Weights of a small mixture-of-experts language model, trained from scratch on English Wikipedia: a sigmoid router.
Below are experts of layer 6 (counted from 0) of a mixture-of-experts language model. Rows are named router (the router's row for the expert), gate (a neuron's input weights, with its number), up (a neuron's input weights, with its number), down (a neuron's output weights, with its number) and show model dimensions 0-255. Each number is 500 + 25 x the weight over its row's rms, rounded and kept within 0 to 999. Numbers have three digits each.
Before each expert's rows: a language model's description of what the expert responds to; "comes after" lists some tokens at least twice as common just before its tokens as in all text. This comes from a sample of Wikipedia text that the model never trained on. Tokens count by the router's weight.

# expert 1
It responds to: Sports results and terms. Score digits, win–loss records and sport words such as League, Cup, football in match reports, season summaries and results tables.
comes after: "| ", "–", "-", "first ", ",", ":"
router:502526473515482484553488460521469523488482512480451506504526496450469522540496478497475496502484501506479510479516473494518546544508465488513533518531446534503518510477496510480492512498501529483533487517527522477485501489479466519505491463483526483505463529494477527520494451466503477510486523469535501528531531453511468551507539529451472498513512436518500516495508481506551473513470527455521467455505511546481486525517474523529525509502508507480516486486485491512472488521493493566483473459481508499488519516482494478463528497509464479514502534496504517495479469498491514503497511554562477499473498475476477515536500503497463554550523495530450521478507500492479502481514475470496477522469523497515522462540460494487503461511519487538511469490574485492464507469481503
gate0:543518483475499505555496468552498535485490511485514458477498529511492489476481514518457534504524504501542483506561469515535507518528537527503544482484511516551457500514510541492517502551508511515476488534489524491487530507426533548533485535525538484516480489525521475461503477511508469491518484542506446505506510481469479485523494519473515519516483512493511482536514487512523467532479533438565516481496468481493515467510495539504505495516476513501468492489493540493518516478489492501519475514481542479482533545525522543499500500528508513480486485484523493487473518496518483492491517499479481547493521584447510491487519522476490519482488495507472499466513487506537477490476511496518570522522507567534519476516495540488511505503471490522502539496484490494469513499468497
up0:519512437527501480500504509493521473553517514504512499463513496452503509505481518476519488516502475483539461485501501523504480503462472525499505494503439499472498483472517499485484516479449512501514450490505456488533478488539538478505501471522487549504542508507444472518490543511488512463463533488530557522486493492499536467515461468504514482447519502511463491447494532482501470482505515486480478537531450483518532493452537455482475491525505504514568485519453482490491456495519500545495495486482497527491540466467486499496498486461510499478509509489506497525494475473456508503512465473490480498512488512566534493512524484503548493511529530517488523525496513474486508486543496542519482484490521468492486507572503515486496524488552559501498468478474498494500486494504521
down0:478494514523496508504500545469542477483483536495524538524485498536504522485502537482522512470472503537497478493529500503523501537472503546531533543526454515483471521474487493507512512453474519491528469492541525505496512475498518527540508491503496494440475498500501500457502488488521507499489465493489507474479475508455483469477481453481537470480496435514542494469524493522547437544515465495545452516496476513526474479516526529501510546485495513503523505481515493475510469517474483522496480493510521512480515496498506515517489481537491475462483503547511497465490526555489500484518489487545534470506528547481507529498531525511501495510527541479476538501488467457488515495510452512498522524510469508507509455544491571506537488506536512537483508506545561487539487488476476
gate1:491499460504460479559461483519481510428504490455490479511511508538488494521479508486502503511488468533501505534508493488503546466492498521504489515480550490503525527503458543460501498515539455471542515485429495514510498464487526512523532526536486501508487491507524452517508518482531483502479487461477548515503483478495494529500508478470526509492518492517541486524502494507517497464518474480504478542484486495530480528511457501522524466493528469445463508490500478498481502524462510469524478515504494502533555521442528491491477505532503464507521498493490534529530516495463526504506511469516512450448530500526441510513446458500478544513486523456468490477445510545495503493499539528496522523476455504513456477521519503478511480522503507519527527516518466495508524499504491
up1:546495503526497503519525518534481535531490523513524491505501520543501496471502492490531491471496483451463493492520467521551521461525506559542520499532520505496512507542512500472513514474511485527488502440517494522493495477514461499547491535551517492513490503467457522502492433477519551479492502501467517484502454475494499523533510492491480468491482502506503508548553489499519499509477508485477491522521508515481446486459512495553509510501491486500487521503554534508512493470469484487559457493472470528478538511499519515556506521467468478542532485523511521514481570461507505496510517511456503474525496484470499531505554473521512483482473519486489489476473496477515490532516480519502555449527492466501552534530501502485515522485452490519489470493489512521496532507516518
down1:489493512474491512520483494474460520441529490495498514520510491463521461546493463483475481479490484518544471526458505498500478549524480552508454512471539486523537549496507511517488503521519497532526494511503510537478536519521563506490557508484499501497504496523515512507461521521522479525521487539509509530491505507473512482500492525535470495505546470496481528530488523505447457473498514545506507495537476474502517500434493455435484489504516523503496474507515514521478524520480509496472524565521524529504491483495518542503516542481502520457469508525476492493505459487511518516505545493502468503512537498468498483508447536534510488503528508473549528529508507511517472531528492507486460486512465515447492499510503472499491481472546493524481533468503460500448544480483507

# expert 15
It responds to: Reported speech and opinion. Speech and opinion verbs and modals introducing quotes or claims, such as said, stated, believed, should, could, and quotation openings.
comes after: "\n", "\"", "is ", "|", "it ", "was "
router:481523464476536446517502448554485582524495539489527456518445453491496479531548471465454514470452474510516510504500493520518506512490535446534528479510486541488498518450510499489490539521541487492473496507513522498473494458523483498521437475515509503484469506469486487463530523470507485494474562490492516517552505486482514509509503504478513482537509476505500508492445449510507506497525495467497516491518482515504493499465503509518481495524488540497448521488521513534481491503520527526509483556499494471459518517490497534539499512499485476505488549492500507518473455522549527509469502474511492475470519486482556527491514541524524504529503492477495463466502496529520537498528520532521507483484479502480513475513498508507506473506496490464481509530513540513499487466511464
gate0:489501488536543492498492507488521484535486519516491503564509486464479524462530515490493494495521476481496490507453485474501554549556466515477503495521516524561443551501519482493485502502522535485525511554511483493516471454514442564503517493500506497496490527494499518492493530543526486519533495469485459490498502491504550507495482479505544504477461473517519493496469475502503544516514461494489507509520510516501492474464464532516470475479490512474468530452504465474439509510484549510515505476498526549503500519461490514501492501481520490532454513445463524473452524493498437508490484491522504483513470480483516514502516486533503503477491508521450551477509473484491479530476495499506457514498512496553506479508505523497502497527445486515508533486509495536547490521473492
up0:489525515474476497505500512506490470470539484488512483477508498513524477506481521501534516499471513492485498520515526494480467433489511476527515515533484504466519473532479520499494543466482515528500442489510529504473519500468549427522468493524494489478533478501478462506510490521469485530488493488473531493502478504534502502496522535522465462492514513460481504513512510496498481458497519489504496505488494478491497504543511435541547540522494540527491472546470545525539525468521488493489496497520498478480539487502508488532501516496446514518509518516517502526580452493468536531533482513488494530504556480520491520550513522485481471531459480522496426500511542509492539513528488494507512490499480486456499494452497510527448494506545516495483465508473532525474524456493504
down0:490511525500541513514500481476441515507501525573522508498507478526514504531572479471502477501462535501517552507515533484513545549524512479508513476530479526462522480495524512519493499489473517505523512496526539491471486500447520489526467491514517514492496507539514508489488469483495580522474444515522538468482471513507520494488528539491446527523488447515461489492487507514465470493453523496506491508501470501504499488481523506502504504525516521497477524482534574503499496513494459523491484515528520483502484507466458524543512475467535510508503507517561481486477530530480509485520515506511496482478527494492475503468481516503470474453492502458486488544488478513504539469531532529475499505450502488518529513503488453490510528502479451516485519479561476465504490518507523
gate1:525499513494474454532484484523472508522486525495467512499497500499480445544515500499452496496500525539488478517511518515536475473486508497502533510514466523490493545477462535488474501504497551505497501494494467508508525484472492481507470465469499470469472565487465511501458465520447443500508538461515534528515512493462507533491448489510493492547479488525506518507532491465492469518486509473508505435519521442511482502555499485522515489501505523489453469459520479547482540555492480511528500514495490516485505490476527536504487480536499480517510459503507494493464501495514493513476504484483529483523470532465525514543496523479513526485518543526462503497528494534495529491503549477489524464482543506521516510501503499528485426509458528493493496488484556465503484532468470
up1:513500499483486477532514471503456483505507518512479470536491514496444483519523487479454522518515507533477466499505507516495444498448491506503528517466476522545494513505449492514526495524526510494517513520503492529511524482453489467490469526463483505446501543505503494496456451529474501527524522471517514510491505476459480508473446480537516534505506514507494529479546540432487478523455501469512529473500543473516429501526488494500520472492523556473483481492505526557484495552534474476528493537499501496452466502470494536501496515486492502536485475488535485491487495497495501462499480450491546471481486477516530493572550502491507520501504513523479511508518493556497538490487512490513511481468502526519497511502502451504477485501499496461488495500493531473494496507452469
down1:470492488499492487517510489565494446477474512505523513469521487511473521462510493487480455464531502499519524524505493508560498469492500527497509513519512537554516526511490462486462497505537527507500524488497502531582467471513501498532525457491507493498516504492463529492483481557470499506482532468530513434496526547482465518516484472527484529500500579502550504474538523533512478517518495491453499496546506514482510457491539498493477481504487506496503519482488539491481498568507523487524510514492516507521495514500505505458499483477528537482524501478478541479493542499466491512491498426495491457541489475476458456463492484487485486511498471486526476512534485447523490520508523472535523505482538522511520506488498463464516499507502506518491508477492495464484534515480489

# expert 4
It responds to: Plural and role nouns. Head nouns, often plural or ending in -ation or -er, usually followed by of or and, such as members, President, Committee, companies.
comes after: "the ", "a ", "The ", "s ", "his ", "== "
router:512518488502465433523511448563471504523497498461448477503484464577496502522535489487462524500554486538518462507558483490522478509510487475514532499527477542476488540482507518498472524533490500505518503511503497497488521476471494528493493505484537464529488496500503516481514497495470472495515505464514477526557534496479516507504548512463492487515467483506478508505476470537457525510520505477514546479493504475515488522499481496539527471454485505493435496493488538526507481550499489519537501494497505508518511535497504499499507537544532475511468536493525545505470483478503500507457560482510496477483524477507479514492458500527462533503515501528455509469526481481476531528512556496489514517501476546519510469460528498515521480501499462481507525518538529518483512463475482
gate0:536517512500482515516520454522497491520511505527509509522463524488512483537510493504470476473504525516537469536529515465521472496486531484500520481512481554483525560508560514495480519490504506485475536546537509513507494525481482536496486500493499473520503506506465560521533493517533493524484518489464484494538515455540520525494490482495507500551480488536469533528539476513493517528457503550541570474488539483474491454448482496485503508495515516505513488461523506528461504540484502514540463483512488513472482524524508484480528508525503463487485511513501471494502455505459531524492504532497484507540535506481457490493518508479506525495512462503465484469507483512515487490529508464484513494528508483538512488469474515528508517410467524483509495480492492515413512466516510
up0:524459446489556462498547495539554473473496465482519512447496497500474539541478500500498479487466527472488489494496473514499506538490501519478510467501499463514485440480532533517518435479480490514518479454477509468517484503503554500466523509484505552486516488499485501478577502503506513486514533466487543505519517518492465483491496504480509527465503487490527516506449510506516545521505487472517496459524486529473467490491487510474486527521532462507488454564466481491468509498492535512480497525498511520481480490523535471461506492492484527496494475503492472502466504498487473462524478480501502469486512474527527471519434492490488484481460509492510560477479535491540496516472491491452472507491468481477496505501504484522474542509559496466531501509514481504482480517538514
down0:484520481475520509442531514480559496481475486512521506532526493478468495520517516485529510505489543473506486512501510487518532500517496514499471545507494495501539517460465481495512476500496540522502478507560485500517508529502502512521501465509470493498465467479530507525492484485475517520540468480507526430503522514467547490471487527498499514452473370522519500523482492477488489520516484500461502502527512480518528499528508506498496520519427486481505515504516484533500551494503508551493522481514450489458554512502510480510491501523503490490506487479496478488504537535522514491484506497534455459508494529445481548516509482531520483526535549491447506516487480517478501506489467502497517499510485454507528494440541502477502490474478500493501529483548468517491504482495488
gate1:505529501479497499495517529512493511466500515510490460462461482497526496505502503468519473512458506525502499493510498534491522464486476478479524514519507482509483515488474454470565511533509477475496455452488544500441490515503512512502547492544480478521480487491471506512484471461516486469496456512486538516479497490496527517510511540515525498495516467530506445459496475490469516510512527524481461535524499498504515496493478498517442521531518486445493493462459497534497511508533522525537511518488518457500526484435482480508482456464476490502482473500534492487507504529540525491437469517540466475488516512517489479475505507556528493504482524495477527502488516486462482477527456535484479532517500511467512545496524516555525520428476534528511532518523539493511473468484515
up1:515497507495489494533518472495487506506517496499506524543509524486501486522520509513475526493510482460501476506483519455516525521511491503513510484493507539489503504509547560492455510482473516532520532551494459529552514466491479478498464522492572504495530509532479488488491518511472477537503527508501506515521501509504523506531505491516482507534479512504493504493516505491553476530496497478515517452515503490515444478483485505498527462474445560502475494495502499499456511539462492495486496501529494524506484540525497528494524514527529482507547543499488487515485509473471473507573553506490532535483473476511524522507505509512472506527523459459480480509546505485534522512485569471520516472429502494556503466525515513459495475556505461458471465487470467524508488468490467
down1:482479472478503491518519480510523518478504499495470517480483468533482480490567504526500533544511506485493516595492513491505474528507495522461563498497519526424477536494509486497489510566520494521502467490507516504453499500456495490507480518515514474503517499503481498478517488493511515523549510540489483483475494472504517528510509502532477503530470457508493489503509484471517505482471498490533486527491501481510485502470449526477467496484458479464484467457543529480527519487536479538495505475486530509514506579514532489535480527479471463516484484529529506517478436556466472511518493496562509486493533499505487494489481509540494494507541548508432484528477533488510508505488478517494483540502478530516470494555509515499513519529519488517493513491502506533499534491490526

# expert 12
It responds to: Dates and month names. Month names and day numbers in dates, especially in table rows and after On, such as February 26, March 28, On 18 November.
comes after: "| ", "on ", "(", "On ", "; ", "In "
router:468516493485540484513498432515485569506525500470469503499499507497480511500535495502454509529507529471476485527477465486475506554561481512494548502529479480507491536479501496525485536505447494486517494516491500510503508506478476507497494488459516506455468501506516472503511513487507490540494477502519462498519521518479512489493481496504486478532514429518515509470505478487521473559496528471514490448510497502532489527531428488507474505495543512542479506525457480499491560498503515517470519496530488503503503523488493517485458476489511475501483570559502518517522498500506463495445539475534496464506516514488487527516501493513504471486507494501472535477520527514484499540539512468492492462497552509456541449491564530507540503539514510525480526532527518526509494506488487
gate0:505507535480484499501479502524484559525493492478514534510480478460558477543508494512541503522507487471513481534512498494507539503484476481519548504501492482492474504509506509501508500471470499526550544489560536498480511440475522512537510477515503512485531497530508477476451576493472483482490481480530475538504467508492546463473499518479506492492494475464472545487517532476491499546519500504531531479492500514504532526502511517487463505464489528496463492483512528515520546569549496511481489494458518452464508485467501499502525453468523510467508518507489538491517464475499482496524489523513508515537552515552497495523523526477517487481518439478490464461529526499486485531480493511512505553470463507500481487488513514506468491463517529466539496484493493518519478490474460
up0:521496452503493468493485501511543479507491479510505485506520516539503546457499508510454492499482491519455535471476522476488524475515511554488461511509535500507487527464499497460517510562519543546456453510457468477498513503520479470464466505503512478526497455464504516509521465491506500490493503473497532539472516487469482517542468479515509522469498520511532474462481452512465450488499489437479493494473496468517471494508462545513495508560498488508509490531492494509467458497498508463533484548527489511494511548500506488496479509492502492482492481511522470480508510501454512498483497482510476445473475505430516481457439491506487514515490548495518534532540514501481510494537537497509535491482508500514534480504491494486506486505494492543468502512522494479460521570523505
down0:504494539491494502494528559526503484516485472467542477511568489470495523523500485480519523516486514556540510545500493488493519541513506504502472486483530539476501513480475490483527488540448518524496535516463528488470547508473499499460451492504558473480475452444448533462532491510519479480527521475515500481497477485516479536519506514493505560462538518494490527450498533516528489473491521510533515451501508448528515503492502468477521515508503505509488510506491531515515465536497502504495497484488488482535468509445496491490460485516487499516559483506481445510463475505493481517500503567491485503476482486468508507494444512549506514517510519504485524487491516504479528495508462551477564513463482473540541509518499483517504478506490503500543510504511491491505506485508487
gate1:497536560521498507487485499501476486468560499498514549487501523484474476533531530472489519454554504501489473497498493470508499479506500506519492442506464530524507551516442536497499505532501491518533477500475520510489493532520509554502469491494533514490500518499455468529525434483479469500531526486481470513507462468468530497480472513520510465508476480475488544563481530525470513477478475495496511463502464482552491497477491493489555479457521508469493510489511468471522505530483465471495485472485531476581514513487496547528480517527509484516496496471514497512467493519530494536496475494516537501500490504460504468501502518465479510508466456481500480538515466489511531516534534505508459491511447529454465504497517484493510486551483496515527493507483497503488484519533492
up1:510457518487461491512514525517488510511508473500501490449477497529511483537531441548519499495467498489514488487484520493532545502526458532526516451507522505525517477497498501499504507505481499523522568523462456474503521484499485517474537521490484508512461491505459546505519472503515502515479465507489473529485481487521481524517479517522481520529470487455459502509529487495497509546499495502461500513486514515508517533504488488536502495456433458496471529485525491529527455523476486503503461536506549519556503518475557542529512522503546501513493481522500481484481524558475516500528542427510433502515489486533491460539521495462487463493479489496461498476508500536469525498493498492504509481486441508481526504502508527501526474505474486513529494551482511507506480533527490
down1:536554505520489511512451519465519476471471526500457477464512564487507532468471493531499475506534498557493484496530507493483512508549526479511520512521472459493514483482559464490483469496476531504503495477461514474513523517449527535500478472497436508487506507534518506519479513514549509502514500507570520525501492513517486463468464532504501531511534462453505497481511500533513534512512479494514471489514494535493539451495476529502514488473501490499446490504495492533497478506509532511486470514525489464438503495501472505472510528496506553470490501463526528467524509488524495466460478471520482512533513455447517515466518529477504491479451486468520485492485500507521423507519493466550519484532486504507491490504511496510506514498503514504500547524518479496489518489518463

# expert 13
It responds to: Table cell separators. Pipe characters and line breaks in tables and stat lists, especially sports rosters, filmographies and award tables, plus Won, Nominated, Pos.
comes after: "\n", "|", " ", ") ", "\n\n", "0 "
router:547515496501516456537510479560454507520497503495517488491499471455472509524520480487496539420501501497501507486493487502492523539507478464456510517505479517514477485500550526464532501477476555489506488515528557454497499481462464542532466493523531469494485514472497508497498463469522523481493505463507497519487513528498511474494558500490502517501480433481527446483479487509559502525494513550529497455481483528511494514490444550509458500481491506468510500506487514496516521512462510558503511491496516512459500512494505478494498489514473495472507536493492508489484463480480490510475484526555456505435519498470528490525522507530479506511505466502538503516496512495496532496487477482459496480476522509503520458505489511493498489488560457480468481507546492487487452484457501
gate0:490521516495526501511490513528494502507497524463511525519522497514516480514515470529465474512495451479478512514557477458465540555492508513488521494526503503552471481524503502465503551510464480501558502506510522532487480473467523532534460511486512480506485504520468521524510501511501444509521476526544529562534492500515507522544471539489480508560450480510507540507488505471499477536519554480491502473492476517478489518530469527520549514538510536444510531513491489476531505535517490487488479527483527495452502515489510477507525490476510488514499524488549519483481513496532476493533565491499487501465485468466506470496547445481457478505512507532508469486486499529461509485497491495490493502512502487462484477506519452463525512478531543498486501457547492521478527514493521
up0:521509481505522484511493516486496478531504515490487531513550505481494528467476470518487499531479453490495534513527531459468502520517497516495522510520498484508487530490527504498507559483524456468530503495551523490505474484459495509509474558474502476517467560523501515498505487511483480510543475526516527504515463489514510475462487557490530507546440495491497517495483483485484523538496536529520536502522501573497485492527512520514555499522477498491523514525482509454545472507495489531471521496473496498469499490497496502471494490468451498483516531461519541510526499502497494512557533496498461492475511488482497443463571479494464457504541507534504497500485544519544509479452509505494443505525504483475496506469497474452473521485531481488492476480539462479475510495508472
down0:451453488490482493526523496508502507519473495502525533509474533487487509480470486466526467504509428487482461488533498538546514486499535443516518494527516507470498443494491495535553524469455453546525519483492493491522501521518448502518539505520480500516524481497509515483468502552480513531492529460509501480516450500472486512510501470486520561491533601456535522474504472486502507542476532484467537532514480537490521477535530489493520521501484481528501523492540517490489510498540510515449543537481506531527509476510507479478479478509497541497491544481494509483514477502523472514525496545493516478503471475529519485505496541468481514515493512486533509481474470496522457480494512496515487477494513450499503501500479490508471502515465526497495492484491541492490477524504463
gate1:500479513504480524520480481527507480499498563445481536496534486491519515494552451501490575475481477468515483484497501517474484465515475490482524485488549501487552538551489524490491497500444500508497511499521471495484514510511477503518479503496498537507472499503476474546520491508518505506525506501489498513488507484486508500507524566494456500504512479545505516498510464495495493480529531511518496407468519522493468474501487511487523511511494517446481490565526529543528498476533535512456522474451502466507470465516495517537481486525520469520524488496479509496499494444483467489492505508496521499538485491526437475492510503490514490479534530454490505529544508532493477474522473517522538461520517488478426481476492470489544532478512495482531526500477477511492490495507502
up1:518489503526518503496513496527528500518508558479522510489499497493531467494537482497525544475487490478512509463491475539456512482517492519515495480485513511481527510496516483496518508509452527520445528528524472490506486491510499472498469525497505532499464489496436479530500492481503502541511527500477527497465514482497512493499505559507515489474503505528532485514534511501506497469523500516527481450501496557505467452504492526492531534467460513496495485530562501529521494483555547551457508449489510490504507454496480497522502504515501491521476498467499499504490494469519503496490511525536520522546448490512486478494502526480518487437516492444499489539493489501497474469521469504520481491524512488483399489487477495527547547491503526483567519529511449489478500519561488
down1:490496504525483498503514511513554494504492488502497496505441523515539494486498505513495489505499482489478509496540539463487472486500503516490490535475505503538503450468469525560518535499507486454536531478520506476486462496501505524471515528510541469463509485471511493505463533506508547503508471508521513502540462486491508527489491461470503525475509575488505491506502566532464493488496522502478489476470519504525498538485450488458463460508518479503478487454500493473515501522514478505488480549519445488527506509482499456525506457483474521517497482553494518520530488512553538505501428502461482470488491535508492514493512529453521553435511485536517504458489492522510460509482478473487496493514454518507468502518542512499469452512503505517532485507482540495506526484501537

# expert 5
It responds to: Infobox list structure. Line-starting dashes, line breaks, colons and coordinate symbols in infobox-style field lists, e.g. Coordinates, Born, Clade, degree marks.
comes after: "- ", "\n", "°", ": ", "|", ")"
router:508497515521489478484462480538457553519528488496468447487484510505509467487488469457490500515500461532508480499486492493519492518519465470482498447522478487500491510469491529471512491545521541507503502505456555480494473500500508494490472491524539470470491495463473483437507544497505494497434536479506503497500505536483520486510506529466546520505503413514489471483477490486477523502516538489511500483487460485542551505475497493486479508486530524488503492474493495503447491573516500555555511518515517485500484503494502488487506528515489513498523524508524510469524499523576509524475539517559517477494478475465471488466479500523492461485507467462476458499483475444505458524488482534513501513496486522492490515497492497509512486473527506478487492443489498540522499530497516
gate0:560526491498475522473456517471438496549463476494495508516477499503524469476481488488475532462542523518475505502508529475513520520536514525559518518525494498498538524513502516484510507506519504469521432519505499510483490490483483484474470480432488493552530547498471504487522511533494471490507505465552476473581498544497481525520540494520508481506500494584501477510463456523541506500502475509478480517509465467514547457480526495464495484479487477511480505505511521500525505485511492490510499528524447501494500479507497496538514492506495509542510498496453554524475506453484529529500514503512482526507493482486516476530513496498486514507521510483460476505511471492483542485525552452480496489542496535515530489507500512532469461557512478473512500513505506507498486480520487
up0:464531497505490487467484490502459498525534501508516495523515469492529528457473540479472525514542477532495486481514493485523508544498505515569481472504496488454507524504504516531521538493516475504535494475500488444505510494509476503513531523493497500548535473517511498489494478548498520531527509493495509486496486512525483520477474464518493462494473528501483482500526522506506469479480508512499537450531503515488467480470508543467453478503485496511491498508521529500515514485475517505485513519430493491518500489510469527530496470451492502491524509512488554552528453507503510506454543522444481538479507496465510532541471528500549463522505472550499497473498489538447537493533484470547468494531511531500507493536500483501486455537481523457556533468476509461535516496490515
down0:530530448497483512511511498504546483470500539505476478477507465521479505538496503529519497504504556553488508483491476549508466509516508486511479560473506520534506499472526516541456490497484515482479515499517473506547546504528525517508520505501520492475490477494492479530511502518468493479514476523519532469511487448455516479540500517531561488490485495497495544517479509542510498486516483459514472507507538531489512471498474461495535506520512504494523460515498489464546492525468505451457473516535511507521486496518464499459507443503506488534498482452505482498520463490535486463482508488516453520480551483525511484499443539484542475519500520511475499494489500464490498477496508509487530519461528488468483496498510519530548525520524541518564496460471449453521503491518487
gate1:522503472485499530501482453514464501488470441490524548465465478470501467529463507522480513506492503547489507506475478497512486491492507493481539501485508508514512522503527544476495503522514517532483484507517498518511526470515515497528508461521520499492489563508515517522464524469468506547504465469485479495485498490539551483467497521509504504472515485482514552534533499495545469509511492516540553484530508493545509474503492476511542424505478482523473491472466495512493507489511481519480488479526502465463501450482499540487438510555499452487528493468485517504490528470509523546499507517484485488495523556477491502505528462556500438482498532492467482543523535499525513476491553520499492507491502543476484521517501538498509480499455477465491537511534489504479497472467505
up1:475532518518470480505546505481520451477512534494490497517479486518505532512507517517537500470520514466529488488521486515494539490486447498501500491526499548509515515527451508528473519455478471493551451552547492496548479500485487503524545489469498521516522487498472508490515428512503480484529496530483517476527470471511470537511493468518480514483500469493495484499498489475485559460470535532493465513514470519476454486503502558471496548493471504501509499497496491471496516490476535524527505492496522524568492541482522483517500464484494517541483496514518486535483451521484521488477516512544511518468517487487485541511498491485460546514489481518511545489503492495449532489525493444466499481503532489516495463477513446526488502534504494544521459490482483503518489550519527
down1:546469513515524510525498473477477492510511500501536512475501548442543485522528484536499507484555553512506454498487520471487458502533462491466507469562442522497508498466553494490463487485498497547484478507483459494477504502533487501457467510503499490526459507489448497514507493512506493520535484490568529531552507517469508496524533527530534494508501513537510518479479501493474524470526508519503480508500539495540506463501540476497488468498521459420538503490541499520472491525505492517531457519468500492495509538499501493491510489493540466525512520465513456535487505516480533496477517523526515547511483533485506521519531537500476474499515476512469477486509490543471495506506525509495481543492505489505542525501463519486521498485500483501508500507463531537473496455471482

# expert 10
It responds to: Sentence-start subject pronouns. Subject pronouns and adverbs opening a clause in biographies, usually before was or had, such as He, she, they, also, instead.
comes after: ". ", ", ", "The ", "\n\n", "where ", "that "
router:499463501490477461572515454600488531558482549471450522498483492511490519520497487527469522490483474510523468513505482485530511521511535516501521514513493542485453537509548526505462518514509509500508495493513480485538501485469434495524435494514495480508510530534466508469536472514483484493508511499515471530494494519499501516529501499481477468519506452549487481500497487525512478532512491525524549488487469542524520536495488521543496512484487489475490508466489529468489505494500506514545484507508489526461523537489505539526513495515491474526464477520530527499473516493501525527493508494536487477504513500528497500445482504541487528517539500468450443509518475499479513508511512481493568497557561504503517507484507502535521493492494503486487499529520492517469528477504491
gate0:492535503496489494507481498491477510492550489455520516574472511538495512482485499490461547484488499508498465547481535485518490456466486510504461500509520510485479532527558520517494513478478494479516466502496489541486500493499474484560450528516481528463479521537506500521527501512468488511489448499514473474492515530531485482534499517502509457492463494425526464511488529491540497543480452510519508464485483511541509491513471499513474513470475491472514475436490537488490456474494489511535489509505495494491498530467541538471509456498466494452484487470517491508479473486521471493509494490495482482485497457522488522491500517513519532550496535523512487468543520541487470508502475494458521470503512473498524455494510525503433468473467518519541495504519483463529490504470505
up0:470469489509528486482487498485536476493485503514499535477501494465463538528505451480508500512497537522523522456493492532483521534492543467463498526498503531560537444500514480548533534479459494486471499502481540495558487496542518499476516500458504485533505474506489502527502518462513500506515489498509507522468503471465481489516501490454470513454480497496535492498491511470469493543523541487503434538525551523459458496538478512486510528538524493521507476529479513481500513498447474475498483460484517487509515532502471509510539530463512522475488486540482460484500507506427460484523499503496492477535548524503437498525530486532506497462479515495493491544503500468497467511508501482535512523484516502536496519540514471490519560508520491524492527503508474516504522487481495
down0:438512516526473512496492520528471474555451522562490491511482484514525468501554503490513540463504495500491534478517511497495515534497537492553493508491501518503577494492528513551509528486524474511509496511526488514437487475578526484529542482515522489524508458518480510541500512489527525488522493498519476541560470503517486516502506505535508509492493478509495531468510508516475489516548500489488554505525491452480504466490521549499506472474499497500478512535525496526491520495501490511526526496502519500532481495469472518517520518499473525516476476470536497518478480458502497467475516513532500523468494498514487479479487542505445496467512496500536492536526486541512531490528542481518493485500520538524486529517486466459500498454519452539488533517548486517459469497505484
gate1:538493487525467521545507527486530506499482517487482503495522504484498508504464546504492504521540516486496478494485506489516489445518494459513518522476467506492514430520463490535533493515503496529505467512503505516529504518461477506478507523496484525482528518494449458513488456496511518552469477493500503500463521474481458525464536487488491515515456500510513489495513510472485466477485469518445485500523491518520517498517500537501522503495482509484461545478527497492472483541516508549481479538442549469480494535528511499478486467493483522485501514475479486500512523508513493489486500469498524487460490500533450501529543497486478524475512487523504512492568483485543526504458467477512506576511445486520489497461516501437468478467483560519507456513512449492498542479514463
up1:506517481503510482488517561489480449516473469485508494481510449504495487489531484515524444510478469501488493501494519494495482470497502469510545526492494520513545559540523473480536480483478521449466509474548484486488513497500519509486540488563513519563514472518492524471535511499463484477543484500480507520507482509498510505523512512520494527482508506460467530497515527451487498499514494509482540491509490480487434487460509505456536460486447526507509492553479488473508510490516524476493506504462511516554485525514490466484553503508523499454540468489505478482535531472488483527509502508487521530535520545550482495500495481501459511515487508483463481511490487485521481498516603490532518515521475496505500522490505486429471511491468505508495498504491495519493541481490508
down1:496505555479468469485489451516470553497505537479483508526506529481511486472492520472488525506504519518496492464491535503523473522470509529504440480528463552459510529476474510478481493501494550478524495518478514513484480518495510496496504532455517504519487514440562551504480500463517509489514550543495486533531478480513514532510535551511517503479508535552493475466504529488495492548498485496479503471462496472489521545483488512521509499504487488505503521498501504472489480495449452531509486514541521471504544524501555475479516494479507531479460520516499479520468500531482487493530483514463483518531502532505460532463527508477535485520485506491486518525498482499474516504537506521518508500425484505478505503506522480519470527495477485557439500487544526499528501544470495